Below are experts of layer 4 (counted from 0) of a mixture-of-experts language model. Rows are named router (the router's row for the expert), gate (a neuron's input weights, with its number), up (a neuron's input weights, with its number) and show model dimensions 0-63. Each number is 500 + 40 x the weight over its row's rms, rounded and kept within 0 to 999. Numbers have three digits each.
After each expert's rows: a language model's description of what the expert responds to. This comes from a sample of Wikipedia text that the model never trained on.

# expert 29
router:497433515539494527515429478499605514498577492475560567421531434492523452570551505457502506509530459493507478534420477502492512385477473498487453535510477528542538525518464457398454501518496494
gate0:513518539515532599541442451488463534499512525545544556565560459510521568527457500381413483507463466501424505488535532515540535490465459456499546497559499530458485512518490503503586513444575501
up0:439495475453559517421552471500526430496485458559542550496549527546507577494479519497471513497524494460519490475499506531448466526391521501507481519516563528502548509521472567469490533412519545
gate1:517487560462545503550491526572474466524477473512578570484489550506556509522544513506482449460422509521429479522494545477471470492557409525519544583513508541579460506494495501589492525501518587
up1:523595486500508434482503521512495536428478488466435534550521395503451412518548504475471450462527447446500536533463426441529560519502479530450556523508416496540450432539427540533521539452488524
gate2:482431521488514461521436517445504521556464485497545424540463462543508525465494490554544529452492479520538445556506399476492523469464489487583547471497509477569584478515508423550521520487436502
up2:530523469460559527451558531485516562473501484502452522519498429459516489492492562417513501476472441575444562521557558464491496476491509565510464485451426506554486474538454526585437510488447436
gate3:487477521546546526506529534493529568584531534430523457497492438587590405459531473503431522466502477512546518476534407464510526514485532511498515485500546508558557486516538466519505597429439537
up3:514516527481455502531489456426540558470519434522517536543469492534488528539513506515546486480488512479504490513479448537502525561523511547468467496498477494456465454492503433432534458508537536
What it handles: Line-start structural markers. Tokens opening a line or cell: list dashes, table pipes, section equals signs, colons, and sentence-initial a or an.

# expert 3
router:448477409435473591496508499481580488547547425461479601484501457541511523534488450514554513531482449542552506522478485500498515493469517485483447513582483530483495529546456515550488536535448459
gate0:543455428489481486463482508508453501524564563522455462492501535432436535549436484454503500501550539389480537471478442515505572447470542500453478612527583489502477403475467493498463498499552467
up0:500492536536530505447512494471435476495532526508473453514474506447457531493517500435432531536463495499487557460532474532459514494464550500478517508556532542493520404488466446522492547538507442
gate1:524466535557530477543507529451576444550481459518492511521469523454524509469514472419501621477447427578471440559560493491467498531538464542495524470493502482557462420430490478531528535564493471
up1:569494429425532557515477447507441509543507594443481494488484518544554548529482499460533465540561529525488497531461489583516537451571525483459497517500486410510490556563442526516490490393450517
gate2:435555436478468478495510459528473550552486499451521503541467580577464531424503551569440483469547559529431543522573534447486538493451554430498515544551473451496484450504500448521513520454566486
up2:421495448523457500523565411457549518513492465486477425423508508532533512489468501493485483498523525489488519560533475471571536465470537468526550566533485491503525466447527479536467434463526547
gate3:431525444484518504410517431440466422569466535505522476531531529516496456481535532576528513527516436546510441398455476500502513468481511425488557490483482519466533437503500538521568585493458439
up3:507528529523610461520482473512528514466454499555485544510520523537457500526486522486546570469468553424454529486539504527488472533542520532494501465525489537509475546449532465485481423538614511
What it handles: Measurement units, table data. Unit symbols after numbers, such as km, m, ft, °N, ′, in sports results and coordinates, plus Thai script bytes.

# expert 32
router:490457449490511429535528494518518495496499467518495508547475480501532487586469552546497528573484519465571520448502384599478508515475559471506485494514551539536580497481478506515554526518543391
gate0:443556482536496500463500566550506467562514591495455553546477397520576467493456409467535465458466486445524508506534505534491561512473466470467567468492524514593501551442472512480573513487509484
up0:431493480511539515499520520476548538513525476491491590540502442456526472573517493545513431543491535505495521525575516471502552505422530485462488514416551488518471562461547448514433468445510476
gate1:513484455476619482481521595490530468497433479541486525471455530408534525512483510512509499511463466524532533565501501481539534464540485516467453542493497511434488477498516526515564507543496470
up1:525451480519505559471542537431458472532487437487498511446525464539484477497462495454522545482456557443547528488454521489484490450442516477509510536493429475501518502504468525575500447514525514
gate2:417506527549548513485532468509521458522482522476456604569537531544421443476501455464437514527493444478460472514511451530472495462517491479530562454492536529528530524526517508500530474492501506
up2:475414441477491543544476490458445470511531578474447593546459424470516474497441589486501544500495440491490472487491500414468463518502414461502475537524536407436594536555531560473589502436492455
gate3:482540501503487567478431467572505522460488415468448486442544519525509545487458481509454446492442530541519511528529451598516571515541535464460512467529466522502517494529514539522463559443496477
up3:520467508517503432475549510408523501489499563528537523527432466482462464504537535464571545508561505474488481504444564428494448497471454487517452535477528471506477530490488493465493454548447536
What it handles: Line-ending newlines. Line breaks ending table rows, list items and headings, especially pipe-plus-newline after a final cell, and after parentheses.

# expert 14
router:473513469461517503573494498513451479569521471447504496469554516567470485544511505522538520549550430539504434491462399524466494538464527464450468511478500532493518536504457420519428426508411459
gate0:535495447459562531603437477452606497526497461489511526557481484570507516487526506538518517540503452544525462501578551449492473458454537474492484511543519422540441493446455457502480505547490504
up0:486527529439510504574448468476514421445456432505490527515494492499518574433515457536449488548489548464494485549518484494536489462491484512452488420577468502510502482517489450481523323522481558
gate1:526429498562509505444536569545484508588522554468513488559521497511436529509444488456538563488518458492471580590511466466484457551502464495502465492514516500555537578472534496548441545469480497
up1:467527526418443478545496440474505473469487479508477607457494498518527487484530468525477470516488543531480470431490516496512515447446529493464493508509444523498454419533458520474569504479528448
gate2:509563553506517478490512511550422552513472442446479536553578502519507472535557473484521515541473481558546512510513548602443577518410499538532454494472488442451562520525546539470439514528498449
up2:491515468527552426469540424413497508437542471542502461480448488496418480537469497444551420559473494534512464507489501600453472529456516502479496466473423497513549528549555527573526487600526543
gate3:487470486475500515557464506494510532455490520416463498508532557530538466518440563453415513521530493461574526557537535511467530498546524560479461542524524540511568496472409518490457466501420517
up3:555496439514570496476508525449494521463482533529530581481510511518476500520561436520562501586503536510427545438428528555538476509388500470507576487415468474486427410539509486462474499499551569
What it handles: Mid-word vowel pieces. Short vowel-heavy fragments inside foreign or rare words and names, like é in sléndro, ee in marquee, ga in Maïga.

# expert 37
router:486499453455473516545416489504553528575502496483548512416545536505525528561504453528521456525497471548572559543388497529521494490457524461485472449524480550546479541538404470560518527458526505
gate0:520459472418532449542546498537544545561493543408524502427538455428589433493487443459510593472542487491473461543513492438494491532483451496506454527507516551523542497495508509432506635545527454
up0:497495506584521510514486468510455472494501488590586485537495521513438532563473535517467456548460474456525540434455501571506536488529531490449544469454440508523604499497464487526468419494526478
gate1:555529503523481505561516469536612519567532422536495509485548550595435464516464482462448475457518540549522518510431484413522582517421478520519481545496460482543462478490549549500514493421488403
up1:500447491499574511535524440481497497511478516490493482479530544500527412492507587532482485549435570486470457444489546507443473539530527491545486520408522551479499471474546490510505435457452544
gate2:499526432452466490489520563522436487511443506463476516537449508488528434492547449488552509476558543430494464448461478545568502479492575507484459474482522526457477501474410488536522495443468495
up2:509559482455468469492443455497453534425498509569497501430578458521457461475500375492504556595553484533558498532545482478487485561503535522501480523381441489459543517446503400456459510480431471
gate3:454516463473435481506534460534431464522514410511460476470537453471510502466511374472513416568522418547519487498488534397457547507495518536415551499479504458513489486540556366519441530525510453
up3:482543546497524491469524550549519500541508446435460547514524467517468492472528514527480520506460485526491476521499488511468574543519501512508490466508564461428595559550438505530470523539502590
What it handles: Number separators and punctuation. Commas, periods and pipes placed after digits within numbers, dates or tables, like 4,253, 1.3, January 14, 2010.

# expert 12
router:494534472441498502532544460531507483544545510506480504503574513507545561573502483530493540586481518601556548526462462489528550497468437492493541494543464550539509516453424459526530518539525498
gate0:480547453445472466484540535422539529568545419489511522439512528551537473484423479478472476482536543473464476530488571542444486486529475538512482454518470487560483509447577456454468447624513410
up0:529482466574546537397450491485474467527497603512484515547495483390514535510537505519507462516495483480508413514516394539565482479491500440512559495518523527485500484572530508549529521435551590
gate1:538453521471464482527506527423512536563523462472497510561552472491538500487497496564521506524490516471503550478490459468466460449479465447475514523493486510461551468478496359498478534457476502
up1:468417567561498524505507502503444538543467521501487487544543467505509520490518504501527546563459530456584475538461394510552478448455580503527499529493520506525564554467546452495498584488419530
gate2:589576395458473480561447457536542473490522575419481448438453435548452550460495502515458459549565502413527465485467476530435499461511441460498524578466493538530468526515388484498526528541506512
up2:442421588546499513521501506492525515500536511542445527526459555496523478495531510424482590514456441532415498518483532436518500526520554499556448439533470447505501518513512581447507519473510476
gate3:451503503493462544515473501485446486494501572492440414441547515543528442555505522499448429499450440519490523472467458534494493527477514537530503459534522485459480532577523462467539516518550557
up3:509516528504441525532452550528469540435498453428492414540532484449500491470594527479436474453511492571499516466586487482592515433495551540487529476429585542471503541511503498503577517530484479
What it handles: Possessives and pronouns. Possessive 's after proper names and possessive or object pronouns like his, its, their, him, mostly in biographies.

# expert 33
router:501460478535459468549511414485548456529573489502483514502515508514579548554449472525511513514498471548617462486448475466539537512470573503490498495452443604446479456504426500538438494523443479
gate0:498482474531513490453512544431541486539530529428507482507493536452531571497512503471469495538439458553550483538518447544438512482495473451510562497511440429523494420488537473483475512539482511
up0:523517523530493495454439555417532548539503475464500513521509525487507556545456529448487475515450425592575537512483481541484475462484449428555550488554479519484529455514539479466526499538447539
gate1:486462575522458505478507459499515448472469609453531532542516495494441528476482461473484521455522508489554498528504520557507512545569468432482525493571507563557425525506457466493534450536516514
up1:423519524514446482497426424477479508556438546509515507474547477459477472482432511481474479456475509507548610427489481475525584529498501510509494489554485537484480508523554531524495603523525509
gate2:457485520454522437522500489568450469455446508501461489531515490481462481454496488514464462510375517430478525491504482528448551544445424472515589491481461477489439473477496503460533482494484518
up2:573536471566452523500513523526568533509507563517521531495498525565489578544514505488491523474547510478535588522527485552432489554520503498489453475454491471531483488400508463479517577468463506
gate3:578568459498516438487505468455528482467526506473502488553536492519433452522542487498519533515455494547479514569552466431499527538439519564473553489446485478544565495527498537580475495536579553
up3:540538482442432497512480472467541491521452463464551497495442525525508510490539524494439537534567459455537524442538479519487483383539468467523537497517419544461462471497497395472517540437564503
What it handles: Single digits in numbers. Single digit tokens inside scores, decimals, dates and table counts, such as 1–0, 3.42, September 6.

# expert 15
router:417480442524408500565517450493544493548549509513497510537443493470497567576516562524494489532520448538527505448480479477501585501495540513500454490421505513530482495573451498537477425477495522
gate0:516536405548506532565496492465473499476547509503425477493555447508537552560491499522453499484504565548525489465476544507527500503451495492496497492498521514529515484454483452437491473499458504
up0:528508489536545491527516479513456488548551499540450506471586437517461552550519518512452545475469556523504437480447488478601455434492445482487415455527512552557551458495522488444500484449462530
gate1:492506463494524525510529534531499533493526518514493534502551488545515572495499564458476510521470430499491534454559453439500485508514545478486500467477520514444531456526526451516532521463554486
up1:530571469502544422483580557522501451489525520419491474491487489506511482510559514496542544473576546494488419493525524517461467490530517510494472582540540556501476559475434488533519451514583501
gate2:539567488521483466431517485476468504498527459522496452399488502475515489501422527543483487456535482547445506518507475502418501565473481442484603501538510471469591516512518523487597570520418422
up2:524515528493587486548522489551604517536473504490518646548499537517514456616489467482505553490437447469499443509478536492591502484494581531551512548487469520498478541520471584454526522496512467
gate3:500509619545479531517501546523513586502454504507533527490529561500553480574543521531515587551470517483522485494484490543480431552486513577503480509553530589443498456538430427510447473488407472
up3:529561396547503465503462521527500475470431519503465504498460532562483494551460485535416491505523556442515517480574474452521525544455442484498519501476516453496503507422451539502522542509506524
What it handles: Quotes and brackets. Quotation marks and parentheses, mostly closing ones after titles or quoted phrases, plus commas, braces and dollar signs in LaTeX.

# expert 34
router:515469492539470487473460514549591445468445445521543491450527537498464504521546596496510522522525467586557479563486508479515547510506500425538566503552531509496515527513475495475516521547508445
gate0:489465523486444542507496467427576440488474490478540558477524468549484491555513498494570519537525457434440540496465539509514549467481545521530492500490483495477485542549459507492446494527471388
up0:459412553462524517482444500515455454472512427477515531490487512541481506429480549464594511507502473479438438527541535432521521534474465521540506486546525508438492499491518498459437502511489482
gate1:496566444486368547483545538461465492477474476551390523464534483540473617510526576540557535547498484494508529487557444450480541464526485535480531524439454495506449539487498448520535587511498462
up1:534524538514578522572470529554513473559519475477453421471462515478482483506496466501450447461516513514521412551508517452485458492448505427556512472512535455443570452619473564538496496567502577
gate2:458530475442492522463457543536544492587477538466453421442480505449577484515467484467482520423418518507537555484521527474538472463500514566485487481538485503508473583462561490535468485455497457
up2:435549472531511532503461442450441464467461528450499511465530516507507450505513476491501472507488504495471479443547508640526467472520537477520575457553462509491514489538515566539561442585472457
gate3:492516492569514509451529515519498444525535464466482416525494458546478516463491417486480537515582549483467424567520476547542438480447521516482475499475443491598503535448492427473459585409533499
up3:466534534551438559487490524501471517558552432515563461528482440549527587431529400483498544532512468536462425520510444544499426509441477521462484484487463500557458504435455469512508568448503494
What it handles: Commas and conjunctions. Commas and clause-joining words like and, but, or, which, plus "), and ", that separate list items or clauses.

# expert 24
router:430486450476445474529499446455508503588615456499518565460545508509515523507492490464563521569491435548549516507448488535457559523483562480436475497489497590545515505553445478465505479531509465
gate0:449602563459477508529495528528442473524461525443458553566561484414514514535506540502553493537489536462541605562493505456588433579479439554461476599444550528457532498390558441442412457533519467
up0:535604477498531549523501476448521511473443543585463469519494535548516504503497451513555496458566520462576502556509530471490370557484509501428480554518551473499474492484496484564489520472500571
gate1:514460437517570580575517552583489490474526417444568528557401479432484436604470515542476510543453508495524467493506536437581585461523512525417464553522460464495361547524504502533495452439499525
up1:505448505469542567468516538530454502491522425426585538537486479545512455521443501437441567526512470499494530473541455535555635486500534496491523507486477475436361528532478471462496513488456502
gate2:515516411557494487531474496526501513537489473508520459523566488443461468468497524462457555478462531471470435435471469504470492452459541505505505476530550504489457572510508489572464537463574426
up2:540455498528568525469581587467568488470518467527508457463501595501483487485430478551497426484524493477468515512502487456505495429545444497478461570392508538556523498476497517456595468486464501
gate3:476426568495493466562501442456495569559456502539438517466482530512537560495472533511550478484501525450501466556595475467467545473545492574510534495492535534565595468486507456537467464531479452
up3:571469549481484493529485479525499468495481459462455485568503448561525620474469484408460497479442504433443447476494513456470477467458456467430494414482517492544488489458466505548474597467545519
What it handles: Bare space tokens. Standalone spaces in tables and match reports, before numbers, goal minutes or scores, after pipes, names or months.

# expert 27
router:464432551424508477508570511528593505579512548525499600556562570413521569458494456523531516500509504508537527462473493579524582517383477487414498461560498556523470453469540493488524472503503476
gate0:469510525518459528537531460451395488479520555494507534497510456570539489413426493499460478465468536459549524495454481580578497508502549537544440528530372533500451463438570454495500468543447546
up0:506533500561519512458518497520521555516518445414518483523517470470521516496455471465555481524469491520520439549547459451468490529507506480619511477537553434497533535535503419536507514520506579
gate1:516481463469532557499503491526471509510440440514503548561553521510528530475513534518572606477507549472531513482510465576521465538446458566554526482542528560481489506513510519495514478522527501
up1:450541488548458423484540515486529486453510541521512477419454436584492433571511422500384455496515460536478477449481525437449531474547554517446501473503532464546520464427490533512463511516542492
gate2:417502492593551539429470587495494542471445529458531473476437516491545545474549557525498445494502483490519488507523480496517513546466567557435480496486549518472516512500476456490551519474543520
up2:541434518550472456474494370551493481503466556538422556446552477510520523510479550559482509555572461513490559535499495507464509485461413488533522473513465496507452479514508520507527510500478500
gate3:526557430454416512516536504531513534512496501469466532501430536495404491519438479452467556543547499490505437539565485447503481454514416528525540600452477530491516500545579533506496522478502416
up3:486496551531586451457461538566505477517459469517512569492516487466482544499519578546517561442529459495496496509521532516494598579502524469497481536426580460522484560532495518484535435449495531
What it handles: Main past-tense verbs. Content verbs and past participles after a subject or was/to, such as made, used, released, won, discovered, participate.

# expert 7
router:432475486539573464518444478542522461497514506521574528513508514494577562448445550412544541512432444483487513492497453493505534472511557481479546498463443495481512572438424426445499501478541504
gate0:492543453517545473506454428443535456523503473459505491609550475516551522531524488489511509560437492501503531490513491435509560538456405430491557492524502499481486521549450487433506525478501496
up0:489517514475450481498545461534431461469485486513525511436456536482576498538506487508500472418532499541503438487527536515413489483564454503495555555520479540489458528461510483535479435504526493
gate1:500472517582563475492420408517455501459526538447437540474432524503502470459485446490468465547564483477449550447480488575436551556495519527556477485485514506541515460515531516463561512458516473
up1:516441513611575487535447474520436515429540575436480525500447522438524495434480469523485543503508484477480509459472531459408531540520523523482427497514472466537537509498529527547568486450510468
gate2:506515531421501460491445547562479535417526552456477556512492464492485594518466514515494502479490535522562549467456465505471454488452482576498538470512572468420489493539467490554488443527572504
up2:441458438538533542581570537513434436564527410499475437464524495528556414475478516542486501514480490497484465525508501486547501545528458469528450496493463557539493446515520516467510541491435499
gate3:466469496545590499486483480519469538502473478451429421546429453514492480492518521534460517513457498526505495474473507440548608486477498447539503460457518482453425465479507502476501552449557500
up3:486506499548600538473398485527469538518452491385480425594545441524536469510538426460488488465445497495513530459478481465566543481461504504509514409487498501523410490508458518486532513481493449
What it handles: Clause-linking words. Relative pronouns, conjunctions and subject pronouns opening a clause after a comma or period, such as that, which, but, it, he.

# expert 11
router:559466407506500419546463537515482567521493507473516517421528477572524464477493450536537424465464478542539491568459525506481569568471512472463478511482516578489542472495530509485532452550446487
gate0:511372516493475531586524529485506507529492529563511460556535465488474494495452570502560595514413463441589575503467500487459526520465520453440472433571478559588595477472503522583572491535515493
up0:519459512557556532528481479448517487557494468524503473551523487585466565424411582428480538466468536493511478468468481512440523514464515463490442530548554539569513434507473594581510491445509541
gate1:508467522548489495499521574472518597502443476496434450488524571529498540477474490474488522555542414453448486500501461572512592441507482525424539444574501495462423507458501516501505503554528534
up1:435493455525484541569553508450501553457446456574478472548513496556546467512515519482512527503557465492450522500467459528480468458472436512499524499497492508394482410476415461499451643440545468
gate2:463548506525488536484421518538553481522533508489532482535446570501647494550489458533518439531451507481480450540518514539433520568484456449506506503461526476442489509532493495548540475502478515
up2:526492530479618467420428471513454457487537554529560579550495484534470505499599475449502485494523510553475519502521531519496491464532502444465530539445549514517474588512565557465539550560524551
gate3:567452469485525483504509506576454513504491481551483540475516477498517438515531486513428489530520422527495474512446562522514479526545488516492487462474540522509470537487553504550575524422496435
up3:578465524537432541484484507531492523544497496531413482554497517496435500551479510542369488484516418608478485514501485451496549436553453495492516543458478524464524499444577467502543464533516510
What it handles: Agent and complement prepositions. Prepositions such as by, with, to, from, under, including, placed after verbs or participles, as in funded by, having to.

# expert 28
router:446508530438500517557542462502449516520563460487549487461518487480547536463488511500558497433457480552486486485486350466459498510486527459515508520503495507528505583573465487408538547537535413
gate0:487522509420465554542473435487534509520503448568484493450494566521484468600510536486513470571488450513505501495511507467428556535565528469534525522536573464470476506536481415423500507488516459
up0:482526479560481525497489565523507499463474548519532553510507473528428472476487476497428561548475553507537493494458505551511490408463548568493539475434431512561526479437500544499535487548488506
gate1:458576513499458408540518518549538515476507486466463440454493494482530486606552475495444567505496494498512531491498505515513438553477503578479536510526480521497545516539489517479470487479499468
up1:508473468425460513537511492423485541522551474585483417484541425530517554486543524511502500563550558467543486488467488421486511473583528565555431479530488503517477483448490499448562489494448453
gate2:534504499521534440499526500552496468492495567535529463472525426542494511561524513450507492543504513500495483547463493446528551422587502521454463510491504533490564448487527530522496435464507456
up2:530504555550463550433545474429519509497503482507452553512495578510508547456574525493517469506530478507537475478562447588542494478564466529571458462520478468556550508501541439485516497476531503
gate3:502373555511471501539465441516493493606476503550498447486449522493521492494447477474531501496524470493493463460507491481459518438514464501497498558561521439397484567467495510497519473534479486
up3:515483439436507552459497466484510511451503508455545493513522471556508457504496518491590495492488541449492524531545510552496563520497566496535492483594430504521455528455479544517515544457517551
What it handles: Name word-piece fragments. Short consonant-initial fragments inside rare or foreign names and words, as in Pap-ag-oy, K-abb-alistic, Kram-sach.

# expert 31
router:516505513487495454528529459487462486569641462499485472421466461485468554566470499438494497522425458489535494554461487533477564520478530528467534487486545524541525471579497443533507449512434494
gate0:491408506503520540498514475470414551466541470460506403477498572521587480591511457486437454531503550492462407520417465550549440434523578457513501472541522473503463568462498490472515513437502530
up0:485573470526470553464514535525407490539474518482485546513502491472472509472526443503527544496498488517473516533475552565465523558482460509497534517498525456523491543481489554587519551444501489
gate1:493467467398492520471429493545474527521488467525505469485538488465512565407545483501490512510480521416519468520459500456478493541489467484492501524575470512531541504466474518496477444563520488
up1:416512465518514536479453451549561473581464554493459481476514517405521501487526596499565495493494508441542440520528502466530484551494482458540527470463438583573499464539481589487502534501481511
gate2:534507496441505484594500456455494550517509534512485466528489511568442488485513488498436503580517552531489550462477482442402532481494475497581456516491458433509518525484504429512508469448480502
up2:508482527539444494513458502460394562513560465479506483516457483525514512482550508486440545525555579522501522516467494428397510477508509539530496533441468448491515552486520486426531507468455452
gate3:504512489505479529544561484463510470468466531479622550494496601494445440424515486462472519442476460501514554478486535515514499469468528513496434468477506493512440562522436499505442484607539495
up3:439518515455536462448449514557498536549504428512470483566518454522572568560494558547470514573527499466515489520477455474441527485456488522510532489514463558462541439528548516473545503391474492
What it handles: Spaces before numbers. Standalone space tokens before digits, in table cells after a pipe and before years in dates, as in October 2017.

# expert 10
router:475448466457432505548500484523501555569528473448571476517496485526502527511537476450466570496423404518525516445488460499514498487477557521478513482412466521547577578587447450513541508508480445
gate0:559517509441448513477466524501504425492519454559554402521477472479483531546434539510438476532503536564477461477478525590511529540478492519544544466562446490426460405537497541469501485456528495
up0:510467490497512519524469456473513541516539469551513454459511519491484545475460491531591517540526548491505423523399528492525466492466468436494486509543438547482493450468505510480569396482533527
gate1:513542531457426471463549492512560405547513424433492437480484518488530458476485444507513508561472418428490535521489521418491527499489506500553480496501428484476581538575558482509517558518502494
up1:426444426481517503576590450507489436566467518529461484510442537435482478524565527465500420530450426484481493498447495518474523480575499496489484424530545557539514476494462482499532458516529474
gate2:424459499474553571482446539480497627540513453464532533510499490566512502554464509492493531451497511509474546543542514475426513551481482553453557517443540533527478518403475489556530592424468481
up2:415529505519463552527547499537474512535487492508436466380559542522495480460511597496587481554477413537491515471444429465362527549508466469435460503487530429490464488523426517504449403469514546
gate3:485487508473491557512478413486527522555436481418516478498538478539486549567509526484467506554563488479511480488428508575554504477515564543538534465468456508494481567524452442559501546548554462
up3:452523530527558555590514464484546563542429499439465464486527470572515567510519510563489526572480548516457512493452471573532483475506583537464529470437460479471521517477479516519422501486535408
What it handles: Range dashes and hyphens. En dashes, hyphens, slashes and plus signs between numbers in date ranges, scores and seasons, such as 12–16, 2012–13, 51–14.

# expert 17
router:482540434482503470468531516534526432475620475505503541480566561523531511458437464559485539534532515507524516538507389539425461441505530504550571552517492495491482572539438493486530575556527464
gate0:536507517464529480496498580490503468530489493442546410532449482511512457493546491461496514474491466476475563499476506487534466469476501598489518430510470487505553562498599476484524523494547451
up0:462445481457538506511518538478451521460510483526546444501471571474490508514575411476452547515527519537493423550483467522550517469474503575547509536458451494525471574538522532564523522522463462
gate1:540526508526513588530474521502503520496482466439543513498576490393470524501482480437459512527490519517467488507563498476510501514433489522472507477443553477506549471502498532519457455459458492
up1:482464476463485543500469433514458488506502577508459500524506497551465494516441449514494556502580459542422478514488489530509492571516496515428521449542566513527455452571554485567449470607479491
gate2:543429494514551472498560493542425478447509483536472532435602485489480437537457471505484507561513485484526480459499532591566481489432511530545447529538439525522439603508525527524556476467481484
up2:532445564442513485486548526591463476498508530495429468439565514434479468514420531515469509520579467551471455407419479490512435570521522545588513559552487457524524509489512506455527509463505473
gate3:467512470502418515572474459485508460472506503461404479434533548538475513547536471499483501437518465532475459449449470513409565525471508521489518492477494450563565458475477468516548474591433465
up3:536515529475524477466509574454471535507526484541481507514410452517548527500473497498427531592549478496477508525489559477525464469499496496471515573493466580459482518493467523498464545409462526
What it handles: Parentheses and capital initials. Opening parentheses before born or age, and single capital letters starting names or table codes, such as H, L, D.

# expert 25
router:526438495433442543501473431553495419541524477484493496461457599533558477588526562570529608512497468463518529420467470446439546585492549468462439441519488506467484508504502511547472558536531498
gate0:592474481512473436513532448465556522490484503460510511465561473553560472568447489477556437534485523553493454515406513461485580487530549493458509496507456517578446497571450523468557467470538465
up0:463527483440537476513475526521445508531492474486456525520458486478484499350505524547420595501484523509491504481569435558541439512487477517542476502491515503473491587475514453515502534544513468
gate1:485492492547503528478459466484507476509511506486501423496472579476532519539483465580475520568549485556463494435504506520467535512470479534526508506488636537503528500447483462558499494482524482
up1:501509457485487504511530454434519497425501541419495489483469466532502497508466490543501492476573518544461516444506478501445479532416524505519472506505562535497502502484506528517511548514495478
gate2:541461589516499551499478551508444574513503502527479588491505486538486547497493511553516444517449512415511543478400551504467513515518513516475568474492480493443524593506530488465530512553507474
up2:500414478494469508571530451487543444493504532478541474482529458526477421429507452532479549546497531522479479472557423543538498476501524477592444483490523449527541491486482476451483509463515521
gate3:485430558520442473492476527548521451462525497450457481526501531511509514454546424506508574523408491577538489524542547523519612416505531514543506482493525493460495492461537507560480476538502459
up3:473445443542536450458516467533514509563486503583560498487450565518494475516522509493572456473529480431483507436527438504489429508433560487489465546507464543500498513523383532438537529487498508
What it handles: Definite article after prepositions. The article the, and sometimes a, this or its, right after prepositions like of, in, to, for.

# expert 13
router:511477498523480554512480495490524547494549484459493494444428618529528441531486512500495491589492399520539503483514500465476505530452549511389480477409473476559475495447482499491549490468408474
gate0:518563551525500554535490578612465419483487487471558560504499547536490493474503547469479446517516474453494477491415493429505457448513534455502493533443512503585489493502483510509563552522501432
up0:514578485460572504513531590507451471463483483491539550442514603532542495464526439558530387527556497554543450508448514423555500524437516520523523532487461541486462527465482472503517544497542437
gate1:510476543538533554523458497531489514520534473516499482522483641484526486476521582502482563472504506552504483548521509532466516451529483461447498484490515450555424490546496470487538523489507436
up1:510454546471530581535497541525476495524528474516512470494513632530521479492563564508509516458511484474502488564498506526515491486531448465462486538477507457553504455524493466477529597528463478
gate2:523526491461522584558489540445439496537522548520406416532483525514520441526455495494532411509556463485536495547422480412458543520483460499546519504484497437464445516575481435508465497473431499
up2:521492442557426443456507459504535497462523489503539474500448508495461561455470467546433495523489489521485454469529499509478507476494445437490498506503490480501499537479487573484548499510538506
gate3:494437506509558509516513466452535497541479583531526474512522569510501475438506521515455469505509439520568536488484457571443517551494496471442607458522527460448541500495581545504550461466463561
up3:514492508497481501461533539488462498527518451453439534474508468448527516533494522520554477495447557480459529534502540500567506483480465530557464529505434507515421496516410386514447559551551464
What it handles: Abstract action nouns. Abstract nouns after the, a or to, often ending in -ation or -ing, such as support, shift, development, lack, reaction.

# expert 35
router:460532491508541451536525475510512468538581463526534528428505561533533489554497455509532504483599448518520497525458441539480550499468526507374516563518530531481544507575489414443504466516540501
gate0:526437553513508464544551419495533514430480450421544581508542404545510553413542492462525494471567468482515519468493529516532555458460483568452500487535522475481539444479546522447515532515492448
up0:479539530412518456570467435524483526487499529536502517496454429484492477479482513425436515459517461452509588480529504422478502484499555500511442552528479506510549544467532492492581442540464447
gate1:490515538514460497515505475474523546524556476489526390471474489521445520502473464504488522524528525446477462503451504453476477482478521538522508491546499544484466548496557461483471387565541523
up1:518502514549542507516474514473547632567548527517509465501394530563486477568484471522570482519511518490492529548502521434481518506441399488578539497573494529479464556479459504520470453510497579
gate2:472528488520485526506547470515423496504500483534580534464473521515503536523505454498504497478449416549439515540460497542446555499435439547387483503496523438510542473420522423504481489507522503
up2:539500529476544460500425496514596509504492500465404456497509517513487471490499529494499548488528550415590499503554507464509447541551531417604521475500480577534483547546486556521517507504469500
gate3:532488533535483509442448511542470530461550485472473532547516483461523510490474547501436476411449524528572493412453565511507539528457601496424535536469536493477556508475562442535469493520610483
up3:451507606415518498547544488501556546477452473511515519557471532549492531469522500418543519503561501546432531541503412499486539545556442436588521472480450461589499493545529531493505496497484486
What it handles: Quantifiers and determiners. Determiners and quantifiers opening a noun phrase, such as the, some, all, two, most, several, often after a comma or period.

# expert 23
router:485489432509476516518480458426484496515573468504547496514483476581539488555583491458471463462450507530599486474414492555418526525472548532507487528550467538585512571534524493438512516495490508
gate0:505490520484527467415493495508472469506549543507526454531428414407496536519498477539398449496506471469454427547445487491475434586432439511525520568495486544487507540514476508501411413513514549
up0:589502512512458500569499553519480493520494472495544501517495505455519462574563496544517385455547374515534514484569508563487522499526559531497550470516510499492451515499579505463503523516548543
gate1:472489449552521561488541580523498501519520441505474478503514453581473517508494495465538455470501490494532410526468582474503517451544520510466535505518490503523550573532503533485500563585510457
up1:465520511565496615502544470462530558464494480541464523458522547443569504484485533490451469478523491541554549479434542506534545506473560583486497475496531488513547480503529519483509559427514507
gate2:502495461493474577444520469539563504521549507484589484508518538479486517442478474472525492452457515519500471474413494527482452547525524495493470441468557534495546518437526463447496514524479505
up2:475453513485476417437463562501504486547582517470493452470578477490546475453513506537515494446542556532500425484494466585502467503466499474578481498443521483557486495408509516434577558569451514
gate3:458522496534508507584475567467488498513475584512510523467498548510537481519571454532516532480430453471520518594530427470457484514518526549490522546513489503565430482518462485549457586481515460
up3:524464565490497596595480526443516511425553540501466572524506488445530483530565449496504553520489472503478522559487489432529426507503556486550482553490496507522426498470516496552496457476433484
What it handles: Nationality and ordinal adjectives. Nationality and place adjectives and ordinals before nouns, such as Japanese, American, British, first, second, United, National.